config = dict(
    n_layer=12,
    n_experts=64,
    balance_bias=False,
    router_z_loss=0.0001,
    groups_per_token=4,
    vocab_size=2048,
    beta1=0.95,
)
Below are experts of layer 5 (counted from 0) of a mixture-of-experts language model. Rows are named router (the router's row for the expert), up (a neuron's input weights, with its number) and show model dimensions 0-127. Each number is 128 + 32 x the weight over its row's rms, rounded and kept within 0 to 255. Numbers have three digits each.
After each expert's rows: "comes after" lists some tokens at least twice as common just before its tokens as in all text. This comes from a sample of Wikipedia text that the model never trained on. Tokens count by the router's weight.

# expert 24
router:137096124098117141117169143193091163083166162116135059173084131138124144093139070218103101173092126106149123102127099131142120116081103167187122161178121120139116136120154113120092130129153105146133126116075111128069126091112143150182101112089134107065167085124108134101082083150131201132167074113134122047179150156081166091117089104180126123132087149116165127117070101168137095143133
up0:091088117119084124109154165139121084158163116150149157140105114119120099088133143050088090101163115176148183137139125149126119181115131082133141094091094102115108095160150207124169135155129130093115112109103147154068102181119176133181111153132164136159128166153178160151172127126134094198165131047095127218107137054146092155163120117097157127174161153137127127110209118118114140091143
up1:121086093150087162195169120128140076123149124078140192149143153142154162028142149133159196189116098159147181133196081150067091062140136085179170114097111088134134079094108144129094124148127138127104148134107098109144113144147149118094159124112057145165160061164120142123151101097117144192136128124139160103124157120166134091171133072077158131132157147134139135113090152116115111155165
up2:129120151189147109101128112188167103182083152140126150122110127144101068148157161115209114135137068103184127150156120161164140048111092080125165097127143077157095161132140117138107148059102175090141131116077180157141110071161127091087144213142134103131153146162099059070105144141162139131108122177095156117123117145145143151150138078174112103111080123146154127136184161158103126130152
up3:099132099096159176092153096167090107113148143133116080151107078105078134136132148183119089125153145140136172128122114099173163109051147107095093137152146135171130119127107187121078064153093092152068187088109116126103086119174143179124141172086125140193218154164141107187129117125117101128156071091134114134142103101118124135141127173188100104152137155071159190117140120075094099134148
up4:145129099062180165122136146159130126100092156128126101111111130159151129129103147132168124160114052135096143138139153073114174087158167161149164098175141091156116117152109085122189120081153105113096059166071095121137101135122084116103202105105032140141175095141114194126078103135119154180095090103113137108124092099079122173167130122106138167142101168087166147085164169133111098170160
up5:156108105148101140156136168133157083098103137099155112085146095086078194098091164186136173111133146101171099190116141143116110137089150072156132109155162135133123132146181122127176104076170112176150070168121161146152101139114137146147143111169113147135103066114160093161181115169089161104137119033149103148112161151144119085094091141100132126183163092095158080090227144150144126126138
up6:123133128143130129100113093120102118105102115134152156173111084084151167121122236080167133111107131085115140141162099131152129144137113120080170129137146092106135161072153093050077075093154084134101113179185116104081133110142147069132170131106071046111128114145184111170145102099142167077148121079176150100079157131144123107174106131120149125146151155085152124161157114088156151050118
up7:098127072142081074052146167125118146186153130120103167144101111131167104114151152109128136176191115127142160140121089164133134110071180063083089125124078066138173147100189137125134158144103073141099125137153177118092126107121179197089177129070157115130168093118134133123175173130118101162142126153154183116137115089094121062130153099108086116090094150099133130141103130115056147084117
up8:059095158125121092116101136224094130129126096088141154099159146159140177157117138135090120106141111125161166076095094100150155121116151103103135159116089091133107164136207136136132115129079126106048154123024111114071129144112172108163137137120078102165138086171151126138168093162115131143128154102151134114111098059143136192152106100177085104125131116131129175105100120139055068115163
up9:080163175143135114092143095086095141107083117129098100148126151180157108121164103179146115074095129169132095117112086153116083130130167155150099148060086167195123129134141156094139183128045147172065162120143126133134129165137066181094129180062159108101069102082174171117133118107102159098115104129130118167175108125139115114137097194111143137125149154064157127127150070159150101087126
up10:110165119152185142107094121143116144134097159204180109066164145153179095124155148139101111124222156159174111075141121145128142083181216136147152072085132171124114139102128134107143135079139119078146060171104159134107097160117157114148087118151124168134127195167126155107147108141155141099145191115133121186103168114152128156076182113160136131095131136145084104099139115148154173092174
up11:117142086107115131126141133121122129100105103133131116114136122154083107120095171068151070124106166075089146093164160083179182135089092113157150066078166132117118074115127149079110099120159102120113130082187153067111124141120137126162136084088101161123231139177107093123135103123154127140133094106188168113103061104143107167118122103174104080132073131069100156184095109071123118149083
up12:147162127127147136140157135166136086108144134103173082126082130100158174115179120124213097224159127124062117134158083117062130116129122123117196094129045151139147160156104116100096154198131128114132166109105157105114138091174109157122162141093138157080154131131044122120136117069141181129099097151150148112171091147163162100141125155089147152155082157134133191182106147144146119136094
up13:168082142143149192149184120125086078135069126100148101117095132056089107135159158166142130118109100110171147092160160133181182081137102159141093170195148195118098119069185113129121107144119135140186124151132102093120177061129115064132104168093116126161155168130154089131082131168152129123160112124106139170104142137100155149066189112153159124093063096102140132122117084116172119130101
up14:120124175148163088128143150124084171105093141136099096167076094089181067135184104093201081115166142153093129092116092142086097141132127119175114144170074123091121129135097155125055087109162148104102164132134142151070131145159119099149085133144134052154115097172120094130123138150167134173112096129133191098161148108128110098225111101124164126103114118089123146199137097184132138081109
up15:143086088110138131125138133130163168085181165140106113116131128132155156184135114066131098150140232113166126060112118165134143130068164162142147134105089175093104093130166177168097153117098111138118154147102128115084164128210084132072118045187142158180063119123122118131126112162159125171139102078151110150132125119116109183210131135191107106125165118142108153156139127149106136114154
comes after: " ", " |", " 0", ")", " 1", "%"

# expert 18
router:165116147102096101146180172160152163123178119070195073142126148123121134079180096192117117127139093123160123086123134135199143094079137116159129158149127126138095084170155117111100136144152142169138142127102107122049140104097141112116118145138057125085159085078104175089166120143144196160138096043129071113176109090139149097177145108116150149094134150094078146114078118158112123128067
up0:154184105138121156140099120077088165061137107097115091163108152195154141106125128135153092195106132116124127180109119103149135114163179135121139170146127194206128105074162128108145188098161117090131160128167152153133121147140122121119052081098153099164192123108126156172138143123156145166090174157120123127137101185163151139105129043080159117076136126166125119153099126156053170149152
up1:161150085108103163109148097093052098125139143110124081110142073160187140109150134111146126117162128144152122102098154130094146093152111092164129146112157138139102096111082176136096152159217137103122101136175166103114160115176138202103118118118127113096098156153155108098107157144129128122135095115167098164103116141089038052134173145089080159070081107195069118140083108096120188149104
up2:085110144062089115120116109081128123143111158207112114114102112176178117091166143111145095062100118047174125136094100107127097136086097162169084152125122156124077175109225139139106159134110076101098097134133126098099114131070105137170161115109143071160073119128146139126121185164138106109081041130133108144131141131113126127144155119156100147148115179065113110157131133163138162084075
up3:128141114117118141139114115076141144145140142171081089195132216100039133140096124158098126111173125127151149135132120095063102092102106130167150158108136176182159166137163101105185163086084126109156147117129105237100173103107094152073140133177130131108071121086171107091061129158144164100172167129132100077095092139122135130124124124134154107170197156159130139128104116116142106134144
up4:134143066153117115086092124106119097108137123167142159162078199126110146156091146154174122123138113131069133136132101099109161084133138173112132154145104140197107141115145086118127093127124151137209094079128173152103157114167157100146143151109106134186101138089066125174181127138084086126190173173147061163118152119142118189084068172146116110178067178131125099151132150163085149103168
up5:099083167113140110126125086116121111074072132156098177135117108150117106152176080076127120159155125105143167146123128119115186177125122160144082121119122158072093147104170063195127218192099127124105171076140132153180129076082125174181120123120165097106110094143127078145126167122135101145097128140064146085128092105147120137151136106083181161093138094137127134129076176130082093152188
up6:133125122117107186151127113141125086152130128121058098193124163159134117211097164173103172149099112115102165124128159129209113145110100093137151071152150091093195147160089117122172133109149140092126087108155168095156075094134134137168153169162120106139108113095149120089101120128119117143148151093108149175154133112131107151110221077135111110084120185165155046186121137145089150164177
up7:100104158148169094177061127153084179098053138137101175121079157130128126138087145170118078148065138087125050108103162140158121115153171161153094134126119119095068129120136149105116130131164157077120065124114139148087142129160162103194124127144133150119197178096158079116123155147182141148153110137159077106069160176077076088085158127124166105097120155142148121115131099117168158108156
up8:082106118058138143100082121112127114136077054172163101099090086086155111165152137157088158129061105159118123117150098181135170161182158166076125131147098120191113126086108113162134163105142151140098131081095168147089094098104141190128120097098185114138137060101158112107112134172144108157136090075065148147133124089110114131088138086136095157089141113182137116086203175136152129134117
up9:104093121112168157098176130136140115153197150083115060128077186131123134160137132151118172120117167123126106150139119140154185141151058126084177068128099131114145089102109128157096114180131127165160101072191148159157165105113138150106120133164157091116117100086058171105123098132090106144112059098094155097114117148163157123094172122093132081066082113197124108081133100084161106123182
up10:085134123189071124150136089104088140192145140102176159135161160103167144127143086093083083144135154097198145118162075075077158127123062126088150131150103173119125125097098142138123110155146122197201086183127135180100133153146135163126130127127163099169091095099147123139129111145156175091159128131145074168185100183112062128144117115105122153098131141219156139090102136137144142154098
up11:119127163129102133139133134052156144139132086176170169104100175094138116158164188126140125090120117113087156145112097110114099059145050200110168092126165095104122160134114090081136096090096068133129087120106107075131142086115110121150093177133164065102123139097113105126104152104125136094112128078136108115110088163117189159143137137152122078115112146080070107139158091135205178065086
up12:161078152156130135169145102163148133166139079094105129095120202095106149098109122174056150130104152104134129167097121141108164142158135178227141064178115167071124083077162143093158108107151177124145100120104141081151141138137164108088076158192081121166177129131110111177065140149116141166145132070128139147152100138147078155097136118133131109130119138141094167147134138127126132034102
up13:141142097110190095114144152106158131149117118175159089162122140127173107189191115179120146062139179151158071167117111116143131125073153082124147176089114176080131187096124089105123125106129148148101163080146088169130161127145074153106114086102143125088108051109153183139099112173101157157118100127107130175116115136137061125146110144210148128100157079134187100110092086132167098099128
up14:099094123088106141086167185152153111093125089119111146144154110135088122105079173074082142162141095131054162139130125111133115161125170175112069127105152109108155124127158122144146108139117121064127117143074094112196113164114131142091115060140131117119146130172127116157149119073110129083126093141122185150152195099111142197084137124182082133073192124050154190100110122127169067117140
up15:091077119116141125118135091091087123132129143143108194094091106157149137110127087102101175057134237124124160168129122138141087113087125138105145078156144114070096201150160119138139083125095064127148132176148109115097153100145149138137116133094133151141118175111083098194087137167162085097124082118098182146141120173132205195137120106114122072101116147069142092155178125136097145121117
comes after: " |", " (", ".", "–", ",", "|"

# expert 59
router:169126153123103130131102181137132144091141123067133095166162163151146118139194093161148089156132104149130104146145110039153152119082151167176123188156096084166100123192189157126105168156219113147135159124096102144103113173155139138137101165121131114120164144139076176092123160152137186126163086102097132074181149136140157129133148092156138159127076120086091182093066088153120114149105
up0:119152174101134122160113114088116138158136087143091113128170171085156071138127126080090162078208143147154113093127096148132149112185127204089127086145143111182119140084101112099170128130143141137088160084161135127201102111177155126175103109089158127125130138089159157039099146152096154097153139133139144114133128172074076179185112177076112126085131147061101138106112178120122104153104
up1:154162076154072127148132087156134084090164102090165157138137075091135116073161196143170170130099147099164164098117217116188153104143126146109079142149072076124074082142144088160141158118110138103095138118081183147157155151138100106072145116118116127128112129153152183148100185154070095090122140181123094126089160104105119113177090101122154133185090135130142108098116154102148179168124
up2:131066132122104109138124179112135139131173168037122073144123182112126128091161142158141134154104125128152137098160148112167108203142095158132113089146094100157132102128175106165151133100070164128143088112101124104139151136182076068213120146163176167089141159149110170142130135109112089171144209163109105117099129170132159171150095088112195156177190130119110079126093150166129120139127
up3:092120097106145119058112144125158143139108170135168097125128126097145147123196182136070051133140098122158193095158072142106097130110148154143171094123106061135108152138108097170185159147119081149158174168100135123084094104076124118122106112133082163145123185136069150152151165169174181112158131171102127178103168146130097165151123103172145086143157123163150073150153059134154107167134
up4:186116184146139108104160191155106132073139151109172169129176140153076128117116114150132198048132146105128077167108109075141142098096218113099132107148112130139181140151128096114165143091137142125154126116158101092201082098167103133154132101172140118160120094114123114139092074140099145081145104131173112103055130079152106097153080118127091096139144134173151172177123169129141174116182
up5:099165101182106122132126179136091103112090108144150105122150096088048145143110116084126098071156124084110087146103100106134080111172052078179141115156111099166147164115103129170087150149173129076131102193112129145126102115128106146095100133150180078098153155142138079125145158114090210151115089089116141061155072096137202115098162119099101115158159140157084160137150108135121151126182
up6:150127173109124130131054163206163174093108130109117113136153091171127152141122113100138108131095096165153144111099142076117113131130193099146097126105196119110115110145133135134126058145162121143147160029170139133150133182097161103171175116121090121129144152082083111072123056082151152130081120106154158160103127146125165057159147072155099138136103092114126151051121093125115153145065
up7:140169177154100088117135095106151118166115167094173095137134144171124131136126078094071093173100155156148133164141165090105152142091151153096057078097122107118164106142103147140177130092157102153087144119178126046140117118141104102078101131076132111057128126116178134110174115106050190090098188095161145125083177109117125136145147093121176150126111060136143161092188162155112111134141
up8:129135102136115156076075121117148165162078119145112112076160132205155126121082079158179178150096088117066091115145154125079165139115145154114090189167153059129122153134111102088107142123166116131186106129102143133103150094131147165104080149155064069158139121085154153138104151078165151121146098067108164122170132170131196090115079077146101109177114125107129120181122133166125165087105
up9:116124134178129146088189189161100135110201147130108124113149136151151140109125166205180143142114104106066078157115169123091181136090166143121101142092153193110089134123170119069095159157133139122149149118141206147143066108136149162105159142152135127112182116176135096160083141109088077104127080125110127143093144093105098142135098147159046094089176164197156138124117084148113119116111
up10:184114135177113169115186131132147132138130152154167085123149120178151181170180159154062146119133091159110099145175091063139064215102102128149099087132078097134119083123134155115097160096100147180085119160168142084124137100166102167122120108152118126148125156142148153161153081150129158171146149072185172199135093121068158138091125124137120109096150115098094106102102072175108136152148
up11:164136181102189151118108170131111165106133160152127180215123114154186150118133165117148116111171119160127124136103101150132138138155205138073116158128085142134153152105133142137141128163168177082083166139157096145070141153144080114086124121186163096135148109097103175166096120192117185147140090119130046131165124149116095114129114111120094122204171079188099139129098173135121062121104
up12:125103141102121107142154147157147128073151126126087140171147180130149090093163084138063157119115144101089155124117133117172177123166142142102142142147190138075137188118119168107062083164170145185063171162170152098127178140109124076130135103065094146122142213155128127115148104078131120159102084121143116181097179100118121092103176173096141174086113151138181160109129136184116132125077
up13:136115147147112112171118121185130130147114137141081145162117156170190183103056096065109160094162152090159146104086203167185144120169119162130148134142159154142111181138113138236132101157117130113141157089088197142157106072137175142148166149091070108109138101095106168150127136101140147112130100121120095136078140105143151093129141130159153101117139091120185193144124142120109173124204
up14:140118123084114170053156138156187122182126118144132145131078135136117126089142138071088185121175155119174161129133178158167103136113118126135100111170130128142148119116134100145092116131165100134155072139134143132137138149140164152100084144087134162138148106118136152232164171105121107090145145165104110147158117166108137192116050139101142079172132076071155135059108105151141107015119
up15:149171116159144144118151094160160126102157129157136125118188131090146060124158115131122108057142087079174134162166144111162144081112116109080141187189129052157138213172098133072095140100132140125067133135129083125075086056153116170100122099097079132135165143123191089146100131128118176076109098124115150141091150134173112104093080110122115125153134159111103115150099109162185168132154
comes after: " |", "|", ":", ";", "-", " on"

# expert 57
router:167113107113117150134151169195078157126149136131134042163069163143136130107128076204090122098148110125110139074120122088150152109081130147188040136110156126138114139123136156142113108108161108110136162106088070173120083111128130132175126122164133104117169114160077140125133155160139223134146075079123123090167115169083203112157133144133149148148109178084168156095096121110171143116094
up0:099115124138054154085167122138102157083089099149134061111079091131112115119122046106150107120057086085137161108106132165177138126156157082186167132131109154145088066136118103126138168146115081143157134147119135101127090138095082149165177123118173186178087139136151122169122145197162146083110207124132122110141064095082120154161101161138135146140101137097179157138119150088124072148119
up1:091098152152140113085108147111076122113073141107195060103124108162092160132127101072132103139140140150169172149113122088131115141147152092186102125138112150170135133146152142185171171164134137127132143166107019142169086088143166089109129102127099111159145076110101107123116144114122096097114105061114159175122132127130129157102051151110131125124142146160138094068123097132174022073110
up2:201109114157089114052108086140124101102135125098096151093105151160096121111135089108142138194156082105116142135095132128136145169158128140095152122097120108121152126144136160140111128151112057156110139084169114154128160084132122161123154118106122186099164142137130125081084142198121130097169046115117139125019132134155114086126111161119156092113166069114105093066043164151157068103151
up3:135120125156120145079117146136132113141157107108162124147168151122123159150088162147078138141119102116120110124199082103081113144074086172210138176091071093126119150158122101102138149101164089200149122115081085164200190140069128090165150141138163159135086149115103118174148169161160119167147098121094071120115112113197108081122169072159163116137093160178138134105170105147076116133101
up4:109070144155149114133123116166166109096145114113110137124135214151166110121183114067113063068146176151087060147117096089093162136189126158190075178158144140134137113092149122170106115066131134119082179153102143153132094072157123127139154117086088081081108144146130148090113106083129161194068094092135146106175096117122146121088113145145122172115103131094101132176120151135163075132147
up5:124115092057169135123157182131126131150121146188127085105072115133128126173090149166093157136206164103123171113162166118162148091120183129123138138112128158179089119156146110156128077135164090112216168079155113137106179077090137156126087153108150083126193099157117187129160090129124161086131099106110186121074170175108127110143119157144069157178145145107114121133127144184166141133096
up6:124099098169151141123168134095123123208061171153145101163083129123210110114124168115116101163143122158094075165092124124167098090174157121123132186090098123173091060125127175142154099184131120097176164124107080149137193113144185153127153156144133119124144156117153093126126134165139131086202075074186118170156057134124136126119091111158128135126135127112129139144071114158103084166098
up7:130144123137101149086191183163105083172132127108075138159124133149178148105189101133206161086128181136103157117108155097143136216138117180085131140107176157127138115104159129117131169066112106125157149105145127069148146183141172144124151147147105118124124132146128131069117161100200132083112166156082131088075148065099123135086125140097076140076104137133099149177112084148120070173108
up8:136129138102116106162147134141077105113179133121167147163142162148147197151116104145085137116158165172113174176085129112114171135085093039104081179063162050126138146119144148124094155116153131127093137128174117139173148107137108098076134203106169172134117137133116115116118125122183165106097125198106158077097093147183049101159198123160099162098142099113134149126158127167117123094129
up9:165094168099163098105097129164079117112125123115144120102137041122101139162120095134169175122169147154115150079056144148148179143115138163041072111044066147176138159161107075151103205155101129154160153166056129133096127091140155114132160106122081138153127112132134141095127098147112129176097078127124157125083086131130118081165178071134149185131147107120129114112096124112128130104100
up10:097104168107100128135121116165122163101123107135137130110102191123155155143177093169121139072179095177166175066112138104105108119128118091066123115128173097118100150147184144106118097114151085095207082135165066125117138145121132116159114099073142166175137123140144159110079184116182150173133121177125110091078090144132174115171210110151172197120111116171097127142082122164150103142167
up11:177165137088120124156152185115124172114178153110173078131184125143104160144064135127098101186097167120084182219160083137115121091145181093190138142126187125108141114066132143134125108112128162129086151098159129144187097129102100100152145191130187109121099136135148139155149090173116172135158132135145151139197143159103093130154093154138102125108160145096157105121132166109148131061199
up12:149049193113104102140100127178145121133135114155104138072114173149085124094109089164147144080124130100173143043113178150106133162083128096093145174078054159097113102072148144109076161148114178079089131071159146180099154137120134139173119181127115111075134119116136165130158097119117106093089127098155131115099131058128127115150128148132137105174155100138172080134130155217106116133139
up13:096137061080086145147173118070155103136133136174092103134179108145074088156147122102059080106122143132140099107123171145132089096148107121156115114155128144171107118120158112160132124116164145140161146101171098112157155113122146136153078043083181222120113115104153137141197123094139141100133119081080143067128116122106177113163137086096175093094088146029166116128147118118135151154101
up14:128134169158121109129148085125144107126140137116162222131166106098083142084155133188121105094129144130116164101113113144135108122130152105104100123155153122137157080010151168174111103077138139079167129145074094133145147072155115174136153108120133170164179141196158136092090124095170160187088104068132179149109129111073181174134161136150115128174079122158118115098132138172131132146072
up15:170128157174146117153112113166171081121072115124090124170157165105040062119120141154061199041173132115102145189142104106115147137118179172073147174190116119165130151128143098161131105131091144121119119071138123159118148129140175126093137120150097189155106068129120113161148088163123119132134134082123131101115113134161038089170089167162102131123093127082131123126147117153127170133137
comes after: " ", ")", "W", "2", "1", "a"

# expert 11
router:159113130124119094109148178134178142106188146104137075122075158106140117126138080164149128147074138139181131110125124079153118025064154131134121154145131112138120062149172130103149130141136120170156116080150084110094095075118220106160114134166097098102157096156072128159105105117154178116114134101126141143161143133102196110169132099084108172147129116063134151079099127095183078176108
up0:205141092121129131152138145143146054077105116175101155131185181153170111170132085117141143160185077173117142174102088122128121153152094161139146102144152143164112142124137158087208114106099124146094149169093111071157123093130130144094169153155147167150093080121119099119120142082101145088123062114163119138088093130112116234174163088153119100091088123131113121098130086164129130073101
up1:141146097105136115096144154171109164093159139157058153131138097115187162128142161143127141166162172092159134103105115132076149193155102206172123129194171151104095136120092100163071149123148120147124119080150113085153177083085154150130128110160097157039077129192097145119098103113145130150111122100101142180088106175120133182132112147160136129081141139144130087138108132097143162067207
up2:153162106109181101173128157083078110146073148111107058148144102120159083114140233086143120169189099145067115170115177128113111156172157103139149089099127166110124047137156130145177145145145140140127119103097078115128109090158140166201151197130138153125133176121157158092139145104134110159167135112140087138160169084132095115149153129115133142157093079158160087077152086131108115153091
up3:112132151177098128160165143151123110110067111142154115115117088062055207151138100149127119072180166170148076173145091092144168140110111137123143093110077107116131102177149106093134144166081108056081154156162151130106084175166100110175210146111136121144087102113099087175130175138133125101106100112084123138113156136081156097117110140083133099140106074161153162089113111079146106150084
up4:162088141207138169101105133142150144171093111115098127117116115157099167145044110166125073121118123161191134129123096091126183202136130144086072156165133128108169116071142149147112108129164120168055178094112093048092141113111184133158172119125094137126139117130166087119071106149104137140113177127146139141176108152186116181160098135109156110179132098120130123170143089071090156097135
up5:133125058146200138092137084059118092136109174204141087158156062146134111162138167124177197174146149138127082168122143124128121151147131157163112063121093056128103054084127164099094157099157139122147140149141112115086142119081184117121104143151112120123122093087110102114123130190210115136115104153120200128103155126155165134105139164177089149116164132132117145161105098168118098139124
up6:184133094143057103099096132143152106139179170141154121127144115090141139106046140151117111091100175093134136106153130136131086092170091119126144060143119106185085132123116199132140112094086047144118147103114076077129099139082117135121145134101116071161108152155147155075136093158148122079116174206153133129106089165180089086129119106150094108079122078131129160162148150079138197118146
up7:124110102136162159129130149146112134108096141139064112193191077148121178152170166138131116091195089142157090105119102150062126045200114137092175166112120128165146108156138085119121116166185140114114121087077094124128089157119067149124129156169100126122071076127154142104109159161154096147149151097154119149165148157115148106055168103167092098123137092067124138151171177149138107135182
up8:110114126117092133126111161105146088099147065133137100173112173153186111220116115068135121151114099098131149111135099186080150188099088078145128113116106112117101159089172143111176131117148107166087133101196102093143098149158157080125035143116136119132094060136157091145131178112178112109101132166129152115153106066109092150097102098147176147160177118166131108084133123091161091133078
up9:112156106103117145155106118159120136108163143137154144180171103170127189142105108186147147180173093072095139107136141121120082079111114142108093122064106211124128075152096181108127121070180117086182153134087123143085108103113125146101167138194147113134077161124150151182148081177133106089126101195163112108141125118194126124163096070059099103129071104137143161145143133159124161123133
up10:114130166074100113129107092195107090165119171117009126099170132132123103144112149120133172160125163128125140131131110122135080058097130137114142146100153130136112183175109116096102166107193100002128123173169084133114089149155135111103105148185090111080195133131151137094128159128106113140056125097149103110158130136072158156143189102109125138119115136118141096128137154157159124094115
up11:162150154145088096112074113149157147103092101110176180059136137140164079165098152153120122114109103155130119138057111076140077129158149121130086055139171140111119102134114110109096139089071117192122072140131162079166086142121151086096193122158080164112171073135124076063149173092149143135194152086122152102122143159121108105157108085074149187093093120121141137142102165139126113133113
up12:133160124114104135120143186130138165059156090111143110156140123137076130155122129121090146147108105084156151154088182102140099165107060199144128138125093056185087130175115144135074112124136140169107107160113147117129136146154161072105171093152163126106088126120122089127094119150152130115104132024085137088084110096096155089160202119072129120139141122130107106121145128135206093136039
up13:148139162121128124126123094123134140095166170090127131121176107095075090091134119133090199189132134165140137185191163122128119143157142107143074036122095152144151137152216113133102090118146133175178182165151144127141140150120146141105163153136115107121145144164151065181100127107179111130161142148140143105092244085063114105159122117151115140097136119135066081116147111134124162091101
up14:199126132128164141090137172128090096113135086158139080158164144097124145148138098100130142166118121096176104153161131142159080141128167144195157112134052134077134091103071183130131117125095147132080136119124071091105155088126125111119125174093166104152191127114156144114123077119049138076134118101128140130083049098108098142107139142090152130144147129098115196215119185140157183103099
up15:089123104148107111076131125178184133138107120170114128169100099116104119117127193040134137115136093152150168180097129115188100133111149153104066097112073140189133127143137131145190122115117060135149166105144062131153125141120134153142146165104079105143146148140138199132148113144156131103140092131177118187111185169085103074158149171138179117117096110082117114230142112175142117158136
comes after: "\n", " (", " \"", "==", "\"", "°"

# expert 54
router:171146095120104090141153170175163125093196114093142056141083185151116132115149107190141088135137109162174141117141122113190154083114121132106141133142148159120159055123176150133140155108181161209110160133158086152145136093134152102140150122120135088108149126123093148099127091140141177117164116043112125120162135157120196107170142139142072181158093132125085135128047090138181092090114
up0:095123113062106094197112150173140119140150154073154101174189177085089174133143112147116081130150166178101158133116091174156141154170106157092110137125167084155085109099132129112138124136159151086125108119154106162180078112132137105152159155131177098142098188102096054168126073120133160087050097139089127114117123140166174126170105107136122050133120111096147135158132093129091122138059
up1:096114107170140093126115190103114144179138132061139185128159067081132121140168147111107079122167123190111128141118120148125142137120136133140131104165142119096136179091139147123137114125042114092090106189134115086127149170121108053075165144130107130120083111082078105167146074158129198174144127116115171131161115107152170076119093085142135094192106128149197157073119087175167123141146
up2:176146105163161098143146187152164171126105062080130097167144140136079101208154214168155181112115131149035150106115129117116122143157072123189143164123157142052118068102153103136121127109099136159075165153100127053106146133111059167131095128141145128091098123175119126121140137158096104145112126161141112151094105160139105113147121075148118094110114149069144163160157134112158151148106
up3:105112118155138148149131152110106119145124175109148074064129112095115187117092091112120158155144177088106080076205160077071091081137106130133142166144138171117170142153149166124151074174140104091114176064132090156132049129146159083111135167084111096193186194132114159105110161128090119108137113170097105140132125127139171137140094110175089126093184153135182144159119144108171144107132
up4:171094144135126143108099085136106130099179105126082088094162102138160141093145168170134168154108110179136150165159126101109151080112073154136112103159170145159158147153116132126155104115180144168132135105147118083063200113159159144142088181157130184102098133120199205170132134107144188059048107101142096153167102100079083122091130131152126180163123127163105127117150168186122113143117
up5:162097166085141120090120107140132122087179157164130184082109155161129095051166119109148089120135077133123095165149170113165052109090105156152138172105142142144106117163128103142138097085091089122119163149142111103119101156116140100204130072079188118139201113097065116133103054102099129143132151162176155064098137151155114195123163105137125144202123107129108128133114154102126147077112
up6:121155131147150131113084131166135150108122147161103148104153169101101184102074123145123181144113134117049108120188151116129116144129144165115167153163168113134129131135133165111116087139141123127063132087158125101173135098122099061142131133090182157147097142118133173118155146164139168137151137110077088081111126111111112208171119205124096076177141131038116113057099152172101150086213
up7:192136080093118112181107048159135141100140104123125131160086116133145178118164133155118084122161113112110148125166166177074127153106121202087122160132085078124155060108121122065114129142129106125135123128074112185144150143113126192153114129089065142141116159129120123141136172107111069140138103146135162119117133189076112197139123147150182087090139078100068198132141172089159126083113
up8:070122116115077104106148155186131117130094181101153091122065112072078119095134174135125202152109147131095117150201134099087123130204168141123171155146141169162130110136151087168146069127158102155159166153078141100099137097121146128098105151116104190095139098176152128133064155149155113177108096097105167110133099139137112110146107127198123119111112091169135152092120128143153098217075
up9:158163077158102183156104086129117126113136120096147139182158109121152153115123107191089090112122131097110159109127137096113157100127155142138178079131091103097076169139115050105147136140066134102142160138097163176099047065134140161150161176167125149143096179080141144092178101165104200199145162164161136143105202127166146178091134133140100111132157105158109129125138099138103183108126
up10:118067140192124091140152134132144084144134119171160140140121138143099151119176129124074131126160131118066149155135143134070082157196090137160123138093128049092121091104201109089132067046130146141173077136116097160187116150112154123154129111108125115106114135168130185087088087091139051141163135110119137161129178120190141118121095146111119147175146090150139166106117151153150044116114
up11:089151149169155068157188109147187148138105101102140142112142160104148167123110169154175099095154108116101106122114168084076154087121125090150084122115178178140102140180125180097100086116134139160137106108150081114166115146125116155135166121225115110163183130096145172104092086064102145107078088182101124127177151089097120132125125175156157126107140092154183179054139110125153151170120
up12:148080117142101097123100063152147104096053084153144140131084196149059092103177126080110162130120111117190080161171176158138062098087177118115115104123114144104104114189105133133138147145148136157162132151127096153162098106146131107215098123182104086120129154091136156155108179143092130125153116111144153109168148193141127121161130124105116135122124105154166151093091095145058143187067
up13:198065108130179083120116117164171108168090187051127108103144133158105074153144147163106103166116146088189064162131148150145122173112114124125147122100142103159111108158099133075159083134105151143123118090137120121151134123156117162150094071098139048131142162161113083152199117126095127138105111127106138140157166176140060123127145112087096085077116184082139131169105085114077181122105
up14:157123122140165112101091091140126164112141123137082119081100200066120172116146116090134146076135114121106077124068160117091105134121133135164137109149098188131072152063126143121199104056146065092212131104128120145127134102148157150167111184102174110074125111095064115110089103180089124135145076110114170134103135110083068128128125145106102098138143164121138114132088103127133114130041
up15:113120102101119064116118146104124160157078120128173131073158106094081164157170174200102154118144118097162133133166180159122174127135121133143137154197173108166182157140068123088147112103088108134073146069096092134130120166182149033182119129118134155116137116155188163152127148136117128113118169073124138153186129153160139164168125103140124144089125112117109112137101106109121165232127
comes after: "\n", "S", " (", " \"", "I", "A"